Experts of a small language model: 2 picks a token.
Below are experts of layer 3 (counted from 0) of a mixture-of-experts language model. Rows are named router (the router's row for the expert), down (a neuron's output weights, with its number) and show model dimensions 0-159. Each number is 50 + 10 x the weight over its row's rms, rounded and kept within 0 to 99.
Before each expert's rows: a language model's description of what the expert responds to. This comes from a sample of Wikipedia text that the model never trained on.

# expert 12
What it handles: Verbs and verb endings in plot and narrative prose after a subject or "to", such as believes, thinks, reveals, claim, see.
router:52 61 54 49 39 49 55 33 45 65 58 40 45 44 65 46 53 53 43 65 49 38 39 61 49 35 48 45 74 70 56 50 47 40 39 55 62 53 58 46 62 59 61 39 50 49 46 51 37 54 66 48 55 50 46 48 33 66 56 43 62 63 44 41 58 49 63 57 58 45 37 33 51 48 71 55 45 57 43 59 40 67 56 56 50 51 34 23 50 45 57 52 69 52 57 50 46 48 61 50 61 43 66 47 32 42 38 61 58 68 53 46 70 49 64 54 36 65 53 46 52 60 47 58 35 55 64 43 45 63 59 69 39 63 48 53 56 38 44 48 49 30 47 50 35 46 33 31 45 56 54 49 64 39 47 30 37 55 53 48
down0:69 53 34 35 56 33 47 33 75 32 46 52 67 51 59 64 46 48 60 46 67 55 49 61 51 52 58 50 51 50 35 16 45 65 46 32 38 56 62 62 55 56 32 52 34 57 69 42 63 42 44 42 55 46 59 54 67 59 57 48 47 37 73 53 53 57 44 22 52 52 55 45 70 52 42 50 67 50 53 51 46 56 20 52 45 46 59 39 44 31 48 48 41 36 49 59 43 52 59 54 48 44 47 45 56 60 56 39 48 43 50 50 48 57 55 61 55 50 58 55 42 47 48 42 53 45 59 61 68 59 67 43 56 49 42 48 38 45 60 58 37 57 44 45 44 52 48 56 62 52 50 52 59 52 52 58 36 37 50 45
down1:43 51 62 63 46 44 60 60 53 45 63 40 40 53 61 53 36 35 53 35 63 58 51 60 41 29 58 64 42 54 54 60 68 29 55 38 46 54 52 62 51 57 50 47 66 60 62 47 48 57 47 49 51 60 47 36 67 37 40 43 51 57 44 49 53 38 39 50 58 55 49 53 60 54 62 39 45 54 47 46 54 41 67 36 39 48 48 42 43 34 42 55 61 69 46 61 46 50 54 76 32 50 69 38 69 52 55 43 76 41 44 28 48 48 59 55 62 49 38 50 46 37 48 42 43 69 60 60 53 46 50 47 39 69 53 56 52 38 45 50 52 59 63 66 76 55 53 47 63 61 58 42 69 40 51 45 48 54 59 42
down2:49 43 55 46 27 36 40 54 53 32 49 48 41 44 49 50 69 44 66 34 65 49 45 62 49 68 64 46 53 35 49 24 48 44 74 37 55 40 53 58 47 49 61 52 43 48 57 63 49 49 42 36 52 47 58 46 57 49 58 53 63 45 32 51 50 51 65 66 55 42 42 44 49 57 59 45 43 58 40 62 62 41 48 43 51 49 44 29 66 66 53 45 51 47 28 69 41 62 36 48 37 41 34 75 43 45 52 62 58 80 46 57 51 42 48 41 50 57 47 56 62 64 42 51 36 66 42 44 44 48 47 38 56 56 52 49 48 56 66 50 62 45 65 33 43 41 53 40 39 45 42 52 56 57 55 53 47 37 61 38
down3:53 57 48 63 53 57 46 41 34 47 55 53 44 53 43 47 52 47 57 56 34 52 43 46 58 25 42 60 61 65 62 49 54 51 31 51 67 49 54 56 61 53 43 46 54 70 56 58 56 28 52 45 43 47 48 40 53 54 61 63 66 38 46 47 48 54 58 44 44 51 47 41 47 47 46 55 55 41 63 52 58 43 49 34 44 62 27 51 33 44 39 46 50 50 42 37 58 47 44 73 55 54 45 36 28 65 42 59 33 63 48 59 41 34 56 48 54 24 58 63 52 50 62 60 49 56 42 60 59 55 42 49 53 50 30 62 56 20 38 39 64 38 45 35 33 59 64 72 47 41 57 52 54 64 44 51 60 51 40 44
down4:48 34 49 16 68 56 39 52 53 53 49 67 54 54 46 54 50 44 49 60 40 39 56 62 46 48 61 46 50 38 53 59 54 63 49 47 43 42 50 53 41 56 47 47 53 48 52 36 49 46 50 42 41 45 55 60 46 64 56 52 43 50 56 54 55 40 45 52 58 74 51 59 48 47 50 39 36 63 50 46 38 55 49 22 57 74 46 60 62 46 21 39 31 57 53 67 60 37 41 45 52 47 49 44 63 41 52 55 56 43 81 60 55 49 30 51 39 44 66 54 36 41 57 58 51 60 55 48 62 31 51 47 48 41 23 59 37 46 34 50 59 44 48 48 54 48 48 31 42 60 38 26 50 53 55 51 53 55 45 48
down5:52 53 48 58 50 24 38 60 70 39 51 54 64 31 46 28 48 52 34 46 23 52 43 22 48 36 56 55 54 50 57 72 53 55 43 38 62 55 47 52 52 60 49 46 51 55 47 53 44 64 37 62 32 53 63 53 54 55 53 47 37 39 37 47 53 42 39 50 46 46 40 49 45 61 56 50 48 57 24 40 42 63 60 53 35 40 43 56 54 57 45 47 53 59 54 56 61 54 53 63 59 50 55 46 45 63 41 50 33 54 56 30 50 54 54 38 47 40 59 56 22 57 57 55 49 46 41 49 38 48 45 55 45 32 56 55 40 43 36 43 42 42 38 33 41 50 46 56 61 69 39 57 52 23 45 44 60 40 45 41

# expert 38
What it handles: Modal verbs and function words after subjects or verbs (can, could, to, under), and verb stems before endings (alter-ed, reduc-).
router:48 59 34 50 54 46 55 47 43 65 55 50 42 30 55 53 58 46 44 63 39 48 37 72 44 35 63 52 69 53 57 50 62 39 30 65 54 44 44 53 53 63 66 43 39 35 44 34 48 55 66 54 60 47 44 45 35 52 49 44 59 45 41 53 47 41 58 54 60 38 30 46 50 46 62 48 35 43 49 71 37 52 57 58 52 38 45 36 38 46 55 43 63 47 42 61 45 47 54 48 64 41 59 54 25 53 42 78 64 67 58 50 65 37 68 52 33 54 50 46 69 59 47 60 35 41 57 44 50 58 52 59 56 42 48 53 54 40 49 56 38 38 45 44 37 51 35 40 40 46 50 55 56 34 47 31 47 44 61 37
down0:32 46 61 53 57 53 45 52 59 48 49 49 66 47 40 54 73 36 46 65 20 69 39 42 54 67 55 72 69 35 39 64 37 62 43 66 46 48 60 53 48 47 47 44 49 47 49 29 54 53 47 73 26 60 54 42 45 61 60 66 60 49 64 63 55 50 49 37 52 45 47 48 55 52 51 57 54 53 58 46 51 49 53 50 50 43 61 61 39 50 56 48 38 51 58 57 53 49 33 48 47 65 59 50 45 29 63 44 49 42 48 44 45 47 38 40 32 41 56 56 78 70 47 66 52 47 49 58 55 44 68 56 61 40 36 57 46 46 53 36 46 58 47 47 48 31 37 45 59 54 46 51 47 50 56 55 35 37 45 47
down1:55 44 55 37 60 59 61 57 36 29 55 49 67 47 48 54 62 54 73 60 29 60 46 55 55 51 45 45 51 51 36 43 48 65 49 38 51 39 49 57 56 62 57 64 45 41 42 55 54 53 43 53 54 57 57 51 57 64 49 63 36 70 54 44 56 48 54 24 34 44 44 47 62 53 54 46 30 59 55 76 50 55 54 43 55 55 46 56 44 37 67 42 67 40 64 44 65 69 60 40 59 53 40 68 54 48 63 61 52 55 50 40 46 58 53 25 39 42 54 25 52 53 41 46 54 60 39 72 66 44 55 50 41 51 57 52 31 60 42 48 33 37 41 59 59 59 43 41 62 63 56 58 46 47 45 56 45 46 59 51
down2:45 68 19 53 45 49 39 64 66 51 52 60 65 51 43 54 42 40 53 45 50 43 56 62 52 51 60 65 49 43 49 38 68 48 63 33 42 63 56 46 67 70 48 63 64 57 46 59 40 35 56 61 46 48 60 47 69 55 45 42 54 49 40 44 55 45 54 56 29 58 56 44 48 50 56 40 55 60 41 44 33 31 42 53 59 39 64 69 40 44 47 50 42 48 70 46 59 53 51 48 55 47 37 76 35 41 70 58 54 43 46 49 45 46 31 60 45 47 50 57 36 64 44 51 45 53 28 48 50 49 57 77 50 55 62 43 54 41 54 53 56 39 70 60 54 47 49 49 67 43 35 51 46 36 50 46 56 45 56 60
down3:62 49 38 41 53 52 41 65 63 59 45 41 56 72 54 53 50 37 46 53 53 53 50 54 40 45 44 49 41 24 44 36 42 50 46 64 52 28 51 49 52 50 59 43 46 34 38 48 75 49 52 44 45 48 43 60 60 46 60 47 33 36 63 57 24 50 38 47 53 57 46 48 69 68 34 38 45 45 74 33 45 43 32 34 45 58 49 64 64 74 53 49 39 48 45 42 52 50 66 66 68 52 49 43 54 64 60 41 53 35 46 57 51 40 32 45 50 51 54 40 55 50 41 63 49 58 56 41 69 38 58 31 38 51 51 55 55 36 62 57 68 57 43 50 48 49 50 40 47 47 45 44 46 48 57 58 52 48 43 38
down4:51 45 48 39 47 59 41 53 55 47 57 53 56 37 34 51 39 57 52 62 56 63 33 47 43 58 50 57 39 76 62 43 26 45 68 43 43 70 59 31 68 50 34 50 46 38 59 84 47 61 64 43 61 47 53 43 55 50 40 31 42 61 53 40 55 55 49 51 63 40 50 55 49 55 51 29 52 44 45 54 53 53 62 50 48 39 49 62 51 49 45 30 61 32 37 52 57 48 40 75 49 51 44 46 66 57 57 56 51 35 62 53 50 58 38 42 59 52 57 38 34 51 62 47 39 52 70 67 52 46 47 43 68 58 57 43 41 58 63 52 41 47 58 32 47 48 44 36 54 49 63 49 48 54 54 61 59 57 60 50
down5:52 47 59 53 48 30 59 33 49 49 52 57 31 69 48 66 60 51 64 50 41 51 46 65 64 55 67 60 53 61 36 56 45 41 64 61 57 37 51 38 47 51 60 60 45 42 38 50 54 45 51 43 52 57 29 69 22 57 54 49 52 35 38 46 54 55 29 53 28 38 52 38 32 39 42 46 52 58 58 53 48 39 60 30 47 47 43 58 59 43 55 62 60 44 43 53 54 49 51 61 31 69 66 52 52 45 60 56 52 42 38 62 47 46 52 41 36 49 50 65 54 51 60 56 58 43 48 48 46 32 48 34 57 59 59 58 47 55 55 50 59 50 31 68 40 45 56 54 38 59 40 50 34 66 43 64 35 52 39 62

# expert 5
What it handles: Short vowel-led word pieces inside non-English names and rare words, such as Majapahit, Telemundo, Lapu-Lapu, Daejeon.
router:46 59 36 55 44 28 44 41 56 55 46 45 30 39 60 38 56 39 35 50 46 50 34 52 39 38 46 51 53 59 53 58 47 49 38 56 64 57 37 53 69 69 57 41 57 39 42 60 37 71 51 58 56 30 32 41 45 68 73 57 52 56 27 49 60 49 67 57 61 46 39 57 62 37 58 48 47 57 40 66 49 57 52 57 41 31 45 33 50 50 49 49 65 47 48 57 55 51 59 53 58 51 55 56 42 50 39 60 58 68 59 39 74 49 60 59 43 59 66 39 47 60 38 65 25 51 49 37 40 53 58 59 40 47 47 57 61 46 44 59 50 39 50 40 49 46 47 50 32 63 41 62 49 43 54 36 52 50 62 48
down0:50 54 64 36 56 28 57 38 37 36 47 54 58 44 50 61 68 44 55 53 42 38 51 49 39 51 46 36 64 58 64 47 40 55 58 56 46 41 46 52 65 57 57 59 72 30 73 60 52 52 64 51 52 58 66 54 40 67 51 45 37 34 32 44 45 49 33 59 53 59 67 55 56 47 50 40 54 41 40 56 56 49 62 37 40 39 50 57 55 55 44 58 41 39 34 41 63 64 48 50 73 61 63 50 38 73 56 50 50 55 53 43 54 65 40 43 62 30 45 31 56 52 55 46 37 44 45 44 38 49 54 29 48 46 40 28 58 30 41 54 42 51 51 44 57 46 64 61 39 66 44 53 46 47 48 42 50 51 44 49
down1:35 44 57 61 57 46 27 44 42 48 40 44 49 47 65 34 52 38 62 47 58 40 46 49 49 60 38 40 43 59 53 46 42 51 48 67 51 48 48 45 58 45 52 38 32 44 56 43 48 42 59 66 44 69 44 56 62 48 36 54 60 38 51 43 54 60 54 61 56 74 51 32 52 27 42 28 44 50 33 45 42 37 55 43 43 43 45 67 49 53 53 60 39 57 57 38 39 47 41 62 43 55 49 44 62 46 28 45 51 50 56 44 58 69 56 45 66 44 59 59 49 37 50 55 49 63 60 43 44 56 35 60 59 69 51 65 56 57 51 16 50 43 36 54 48 61 50 32 67 63 41 46 51 44 43 44 32 50 63 50
down2:50 53 51 50 45 53 54 78 36 53 51 54 59 71 56 52 68 50 55 65 40 54 51 18 54 43 51 46 52 56 39 47 38 50 48 36 40 58 67 61 49 43 54 38 56 52 59 63 42 59 54 42 57 48 49 63 60 40 49 55 54 58 74 46 49 46 47 50 50 32 49 51 57 43 58 46 49 48 63 57 45 65 61 53 66 35 33 49 63 66 50 63 73 55 56 61 43 47 43 56 67 42 41 52 44 45 51 50 53 56 59 62 53 63 45 52 65 54 44 37 59 58 33 23 46 52 62 50 57 47 64 47 51 54 33 25 40 58 62 61 36 49 57 44 48 53 42 43 35 39 51 58 38 80 46 48 45 45 50 52
down3:44 39 55 44 46 41 38 62 47 54 39 59 58 53 49 57 47 43 29 58 33 51 38 47 58 58 48 41 73 67 47 55 57 42 36 61 35 44 56 52 38 57 61 48 30 51 56 57 61 54 54 50 67 51 43 49 58 56 75 48 62 68 58 62 39 60 32 56 48 38 63 52 60 43 54 36 58 54 59 56 57 45 49 55 36 70 44 42 49 50 56 59 57 41 68 44 66 48 40 64 50 65 35 48 44 68 63 61 50 51 57 64 50 41 41 51 38 48 44 43 42 52 34 41 37 38 49 65 61 54 43 51 54 47 48 33 62 56 45 62 45 53 53 24 47 26 43 46 59 58 50 58 38 59 67 66 48 63 56 52
down4:44 45 40 50 65 34 62 66 69 48 37 48 52 38 46 53 44 48 54 68 48 30 53 45 50 49 53 50 56 59 48 58 40 32 59 57 39 53 35 47 43 54 34 52 52 51 45 45 56 48 57 46 64 35 49 62 35 54 70 33 52 54 50 60 52 50 49 60 53 52 45 44 37 35 52 43 67 30 50 46 35 57 47 71 58 67 47 52 33 40 50 28 49 64 49 48 39 44 53 59 51 57 60 55 59 48 53 45 41 32 67 50 44 51 59 50 51 50 47 72 36 54 60 64 38 57 47 29 32 66 45 41 49 49 80 59 51 53 34 43 70 31 51 47 49 47 59 50 56 44 54 37 58 63 47 41 55 39 49 62
down5:47 59 58 50 60 31 66 43 41 56 54 59 45 45 61 45 57 52 60 30 52 57 53 36 63 54 49 43 53 35 65 43 49 66 52 78 42 42 56 48 49 69 51 67 42 55 53 55 37 48 44 62 42 43 48 47 39 55 44 86 45 46 49 57 30 53 43 58 50 60 50 46 42 49 62 45 45 64 65 48 52 58 47 48 57 46 58 37 61 71 58 56 56 65 65 65 41 48 38 61 36 46 50 50 41 69 47 56 49 48 59 46 58 49 48 50 72 50 43 38 56 51 42 48 39 48 75 62 46 44 76 57 60 17 51 52 46 42 39 53 40 49 53 46 47 49 62 51 45 53 52 50 52 59 43 43 60 61 39 49

# expert 7
What it handles: Subject pronouns starting a new clause in biographies and plots, such as he, she, they, often fused with was, as in ", he was".
router:32 57 44 64 57 43 46 45 52 56 69 41 53 37 60 44 64 55 39 55 40 40 33 60 49 41 50 57 60 63 44 64 43 47 39 68 53 50 47 44 60 58 60 45 40 45 36 52 39 57 56 62 59 38 30 40 47 70 66 47 69 58 39 42 52 43 58 57 57 42 39 41 55 52 58 52 38 42 48 63 36 60 70 60 49 39 47 36 57 49 54 56 58 40 54 32 47 49 54 45 64 38 57 50 20 55 43 64 46 63 44 46 70 55 61 58 49 57 57 43 56 65 52 60 40 48 63 35 31 59 42 61 48 46 45 53 73 50 44 51 51 37 48 62 50 37 39 44 33 65 39 51 64 43 55 46 53 62 58 39
down0:44 36 66 45 36 38 58 48 47 46 37 42 64 67 33 44 44 45 50 47 41 35 44 39 47 38 40 51 63 44 64 58 76 54 50 35 38 51 52 58 58 54 60 54 51 62 46 37 57 38 50 66 43 58 58 58 75 44 46 39 57 43 66 43 32 58 48 34 46 47 42 55 51 55 44 72 53 50 40 44 56 57 60 51 44 57 57 44 36 54 39 60 48 62 52 59 46 81 63 53 53 53 48 55 43 42 57 50 53 46 52 45 51 63 36 53 57 54 56 66 45 63 45 35 55 41 43 39 41 50 44 59 35 49 39 47 43 43 35 32 60 60 54 50 57 60 55 18 49 63 42 37 42 60 63 34 47 50 50 36
down1:44 47 44 45 67 44 57 38 47 60 45 64 46 37 42 54 38 41 38 47 59 57 70 39 59 69 55 55 62 46 32 58 49 66 51 33 74 58 42 37 33 50 63 37 53 62 50 37 51 46 62 51 60 41 49 42 44 49 49 41 51 43 51 54 52 48 46 48 59 42 37 44 56 57 51 35 55 54 54 40 44 54 52 37 57 39 55 38 58 64 51 64 50 50 53 64 48 33 38 28 50 38 53 69 45 38 55 53 63 37 65 78 43 49 48 57 48 37 68 46 62 41 51 29 67 68 66 55 48 56 46 44 56 62 45 45 46 54 46 40 59 54 37 49 42 53 66 42 54 56 32 57 41 60 51 54 29 56 64 59
down2:40 63 40 50 61 47 58 38 64 32 36 68 50 54 54 46 70 46 52 52 45 42 47 57 48 62 47 54 40 37 59 52 53 60 70 25 72 48 40 51 55 59 53 42 45 53 41 41 37 32 55 44 50 58 53 49 54 65 43 46 50 42 36 65 48 54 59 31 53 43 42 42 52 61 56 60 49 59 40 36 68 50 61 51 57 53 65 40 55 38 62 67 35 43 43 42 53 72 44 50 52 59 50 46 45 45 67 65 59 72 53 33 55 45 39 41 40 56 38 51 57 58 80 44 43 53 43 53 50 39 29 53 49 52 31 38 39 41 49 49 51 57 55 41 61 40 64 40 60 66 50 54 63 47 56 51 56 44 42 43
down3:59 57 45 31 60 46 42 69 49 55 43 54 43 46 25 50 38 56 28 49 60 45 75 43 54 63 40 46 37 34 51 58 32 51 59 49 40 64 54 53 45 51 48 54 54 34 50 42 38 54 60 37 49 35 56 56 51 34 41 62 62 41 66 33 54 63 56 46 69 50 32 57 50 54 45 56 53 39 53 54 43 37 65 38 68 57 67 37 40 54 30 38 40 62 48 42 45 40 43 48 63 55 57 41 48 25 52 56 45 37 49 55 51 68 34 55 47 54 45 44 49 48 39 45 68 44 46 62 54 55 60 59 62 49 28 46 48 56 62 48 52 64 43 68 54 60 54 48 57 51 42 56 32 43 51 51 55 41 38 51
down4:60 45 27 49 61 50 44 45 40 52 57 52 54 54 48 64 40 53 54 49 50 50 43 56 43 50 52 51 57 49 52 71 12 65 53 68 51 41 40 61 56 54 34 48 48 50 47 44 50 47 69 47 45 54 44 42 43 54 53 53 68 53 64 44 53 68 53 43 54 42 39 27 39 49 53 62 58 35 41 70 58 58 57 60 44 70 66 45 63 56 44 48 73 48 72 31 37 54 53 42 35 40 60 42 44 40 41 40 39 34 32 55 60 56 46 51 51 62 45 41 56 55 55 46 64 48 54 57 51 45 45 50 57 43 50 50 49 62 41 40 42 47 62 40 33 61 46 39 53 48 62 76 42 42 31 41 57 51 49 42
down5:39 47 44 56 68 61 61 67 68 63 48 60 52 41 40 48 58 40 52 43 65 45 53 47 19 43 64 48 64 46 52 52 55 57 42 35 63 53 48 54 54 46 64 46 34 53 46 34 39 61 52 38 44 53 49 67 61 38 48 33 26 43 59 44 33 47 24 61 52 58 34 50 45 62 47 37 28 56 47 57 73 57 46 51 48 49 47 48 64 34 39 54 52 49 41 58 50 37 43 57 53 33 41 63 57 42 48 54 66 57 58 52 48 49 53 58 48 46 57 56 29 48 35 54 58 49 47 52 43 40 57 50 31 58 51 58 45 62 45 49 40 55 33 47 42 63 45 43 47 34 35 43 45 43 41 42 62 62 41 67

# expert 2
What it handles: Mid-word pieces in romanized Japanese, Hindi and other foreign names and titles, such as Eik-y-ū, Raw-al-pindi, K-rish-na; also kinship nouns like brother, son.
router:34 49 52 63 53 42 51 44 48 58 53 39 42 27 69 42 58 48 44 59 43 45 35 60 54 33 61 46 60 66 50 63 48 35 42 63 59 69 45 51 65 67 74 36 37 45 41 48 50 63 52 55 60 46 38 50 49 52 79 43 64 55 33 45 53 43 54 58 56 41 40 32 59 60 54 52 44 52 39 54 53 57 56 46 46 32 52 41 56 38 56 58 75 41 57 43 56 52 54 43 59 50 58 42 43 53 49 53 58 64 53 40 68 39 54 62 39 50 50 47 57 51 68 64 30 51 63 53 35 49 54 58 41 42 45 45 63 43 43 60 41 53 46 68 43 33 47 45 43 60 52 52 57 38 61 35 37 61 57 35
down0:43 62 51 61 28 40 41 40 45 44 45 43 58 39 51 47 41 64 54 57 55 55 52 72 48 37 54 49 28 45 62 35 46 55 45 61 38 41 58 41 61 59 40 62 39 54 31 51 52 35 42 36 41 50 62 30 52 32 57 69 49 57 53 44 50 69 63 58 38 53 45 38 50 55 36 56 56 55 39 64 44 35 41 40 60 49 59 46 46 58 64 50 49 65 44 50 55 61 44 53 44 61 45 62 46 42 37 30 42 56 69 42 47 42 57 66 60 63 54 61 65 53 51 47 68 68 62 32 43 45 50 50 38 45 47 47 53 59 68 73 46 60 47 44 66 41 62 57 51 49 43 59 52 46 65 35 52 58 48 61
down1:61 69 63 63 53 50 63 51 39 33 54 40 63 73 52 44 51 39 53 49 60 50 57 44 49 57 62 45 52 60 44 40 46 50 55 56 50 58 43 49 50 58 53 50 53 53 62 65 40 70 54 58 55 51 46 65 26 42 41 56 47 45 53 45 57 53 44 54 58 45 53 65 46 44 62 47 28 65 46 46 36 56 79 40 58 44 42 49 59 39 72 42 58 53 59 37 48 64 39 47 48 51 40 28 50 53 56 67 60 39 53 53 45 61 27 42 38 43 51 47 41 62 64 42 65 59 72 49 30 53 47 47 57 54 52 56 51 40 60 34 50 50 33 25 54 49 42 42 53 51 62 47 46 53 72 37 56 51 31 54
down2:47 41 47 46 68 56 43 36 52 34 50 61 52 43 52 43 58 47 48 54 62 50 66 33 45 56 38 54 59 57 47 64 37 52 46 40 52 35 60 53 57 52 43 36 60 44 56 47 49 51 42 56 45 51 57 56 58 28 61 38 33 40 57 48 57 46 30 44 46 45 61 42 55 55 53 51 67 54 72 49 49 47 48 61 65 43 36 56 49 79 47 53 59 34 44 56 44 48 46 75 68 58 62 33 70 50 58 45 54 36 73 41 54 49 55 61 54 59 51 55 48 46 55 37 62 42 43 67 59 51 47 29 46 41 56 55 37 37 47 36 55 66 43 59 49 41 50 55 44 56 42 55 24 58 68 36 39 39 55 44
down3:66 55 56 55 45 48 54 43 51 51 35 44 42 32 48 48 52 57 50 51 59 47 60 56 28 61 53 57 34 47 39 56 60 60 59 48 64 42 37 62 53 64 68 61 48 43 54 34 51 73 46 38 48 56 51 48 31 57 68 45 43 34 46 46 48 44 47 61 58 55 44 43 58 47 61 44 47 46 37 64 53 24 57 49 43 33 64 57 62 66 53 66 51 50 35 45 49 57 68 49 67 49 58 45 60 40 42 52 58 51 44 46 70 56 43 48 53 70 60 47 53 37 58 41 25 43 40 38 49 50 51 40 61 48 69 48 56 50 39 64 62 38 58 48 72 63 53 42 42 69 47 51 71 49 62 50 56 63 51 47
down4:48 47 73 37 54 48 54 58 57 54 50 47 42 45 39 38 40 56 54 51 55 67 60 29 55 47 46 35 35 56 52 61 60 61 39 51 53 53 27 40 61 47 63 61 60 62 54 54 39 40 47 42 53 49 46 68 50 50 43 55 66 37 57 45 35 60 46 52 55 49 38 54 47 62 50 46 55 59 34 53 40 52 55 43 52 51 55 63 53 48 63 47 40 55 49 31 65 69 50 62 61 48 51 52 63 43 61 54 41 14 53 38 49 53 35 40 64 59 50 58 39 51 48 40 49 45 46 42 36 44 70 64 29 32 56 48 50 34 43 41 55 76 43 61 49 67 44 29 45 41 56 39 51 52 41 53 59 58 34 51
down5:59 38 57 45 59 50 55 48 64 43 39 57 50 62 48 26 38 39 59 36 43 71 59 50 53 48 41 53 53 32 40 71 58 47 58 49 72 40 41 46 62 56 62 38 39 52 62 47 54 51 40 71 49 59 32 56 64 26 44 35 51 51 44 37 41 42 51 37 49 52 53 52 62 50 46 43 48 53 52 54 41 52 36 74 53 52 66 61 53 53 51 49 42 50 59 68 40 37 46 62 78 60 63 41 58 50 48 46 56 34 47 41 48 56 34 48 47 49 43 54 43 48 59 32 63 47 38 53 42 35 50 39 38 37 51 45 56 41 50 49 53 55 39 53 67 34 58 44 60 41 53 56 55 67 52 39 60 50 26 43

# expert 15
What it handles: Single-letter pieces, mainly g, f, G, F, R, H, inside or starting words, as in ener-g-etic, gad-g-ets, "G-one; also his.
router:52 63 42 73 55 37 51 46 48 67 53 40 55 44 53 45 56 38 44 57 42 40 33 64 45 38 63 50 63 59 49 57 51 53 40 68 68 56 48 56 46 65 51 33 47 35 29 45 44 63 62 53 74 40 44 48 44 63 65 43 56 47 40 55 49 35 53 51 69 41 50 52 54 50 55 58 40 45 50 56 39 65 61 46 52 50 40 38 47 38 43 43 50 36 38 53 52 57 61 49 54 44 66 43 33 60 51 71 49 66 60 43 63 45 60 60 34 65 52 55 60 52 57 59 31 41 49 39 40 51 52 57 36 57 45 45 57 33 58 58 36 38 39 53 26 44 33 46 41 61 37 50 54 40 57 41 54 73 54 49
down0:49 35 49 54 41 59 44 47 64 53 36 44 42 47 55 24 44 52 48 44 51 58 47 39 56 42 48 38 44 34 49 21 64 58 30 55 59 58 51 57 48 44 50 46 41 52 56 45 56 67 41 70 51 49 44 45 52 72 54 67 52 36 45 61 50 48 52 57 56 47 51 32 41 38 49 45 43 47 49 32 37 48 75 44 39 49 59 42 35 42 40 45 52 51 57 37 66 70 52 56 64 69 60 38 41 51 59 54 36 62 16 42 42 60 65 61 51 50 46 41 40 50 55 55 43 66 34 43 52 62 53 58 54 43 51 57 65 52 41 52 58 56 50 47 53 54 54 55 41 39 67 43 51 36 34 34 53 53 49 62
down1:46 65 34 54 57 51 53 44 68 27 48 63 54 36 57 62 55 49 42 51 46 48 55 51 49 62 35 53 59 38 55 33 58 53 42 43 51 39 67 70 56 41 63 46 56 52 58 57 55 57 50 49 44 51 67 39 59 48 52 61 62 67 49 29 39 50 51 46 45 44 44 52 70 50 49 39 53 44 39 42 49 68 61 51 54 43 52 52 50 45 43 46 50 62 47 54 55 77 38 42 52 44 37 57 40 31 45 66 37 49 48 40 50 85 47 45 51 53 48 53 44 53 48 44 46 49 49 68 54 48 36 60 30 29 42 50 52 58 50 69 35 45 71 56 61 45 54 57 61 48 43 51 40 35 34 61 49 45 42 25
down2:45 56 42 57 25 55 54 54 64 39 30 44 50 26 50 51 39 70 60 47 47 51 37 51 66 48 51 47 51 45 70 26 48 67 61 57 50 44 58 50 45 42 44 42 39 59 53 65 52 55 40 61 30 48 36 45 51 44 47 48 54 43 72 36 52 45 44 68 52 29 29 30 47 51 28 45 43 39 32 61 66 53 51 47 47 39 38 51 47 47 59 61 63 54 61 56 54 44 49 31 48 51 42 60 60 34 59 42 59 54 53 49 52 44 68 47 67 37 68 38 65 60 53 47 48 46 53 53 51 56 75 49 44 54 52 51 52 39 35 48 51 54 57 63 53 57 54 37 43 57 51 49 48 57 37 51 51 53 53 39
down3:54 45 49 49 28 40 57 56 59 47 33 67 61 58 58 50 46 63 50 59 51 63 53 42 38 40 43 60 53 52 50 54 73 57 60 52 41 53 44 27 60 59 72 58 39 37 58 46 60 48 59 47 58 43 62 54 44 43 46 33 51 54 47 55 49 50 34 63 43 43 49 41 67 32 54 40 51 43 50 52 38 40 35 55 62 44 69 45 34 60 44 47 59 58 63 46 42 58 34 57 41 71 68 69 52 33 53 38 57 55 60 60 48 50 68 58 45 31 49 56 66 52 37 63 49 62 78 58 54 64 45 45 56 54 56 41 59 51 49 67 62 38 60 51 39 45 44 54 47 63 55 55 55 49 58 65 54 46 42 51
down4:33 56 55 49 24 44 60 59 55 47 54 61 55 62 57 38 58 42 35 77 45 35 59 66 45 45 43 54 48 54 64 43 60 49 43 58 46 35 32 39 56 49 40 37 59 63 53 54 39 42 62 44 29 53 48 59 48 64 55 54 50 41 54 42 63 55 47 52 55 48 59 43 44 54 37 43 29 67 34 59 63 48 58 57 59 46 49 43 56 59 50 31 49 60 49 40 60 59 34 50 49 47 49 54 52 42 48 49 39 46 54 46 48 53 41 43 61 59 59 51 60 63 44 39 33 47 37 50 70 47 45 51 67 26 41 47 56 23 34 42 35 45 45 59 63 49 74 52 57 59 59 62 45 41 34 44 48 44 44 44
down5:44 52 24 49 40 39 60 41 58 77 50 52 41 46 56 36 57 55 64 51 31 48 48 50 38 64 70 55 40 29 59 41 44 59 66 46 55 54 38 44 69 71 54 60 60 73 43 56 57 71 52 56 45 44 57 34 57 60 59 54 60 44 48 47 62 62 47 48 67 46 45 58 33 57 51 43 46 62 54 44 49 53 47 55 53 41 42 50 64 63 55 58 44 48 59 48 67 79 62 57 46 61 51 51 56 50 68 37 57 46 44 44 49 54 51 46 61 40 54 54 62 54 50 54 38 47 46 33 52 53 68 38 63 41 42 61 40 41 52 41 40 57 58 41 51 50 69 50 49 52 50 55 43 58 78 38 58 51 57 46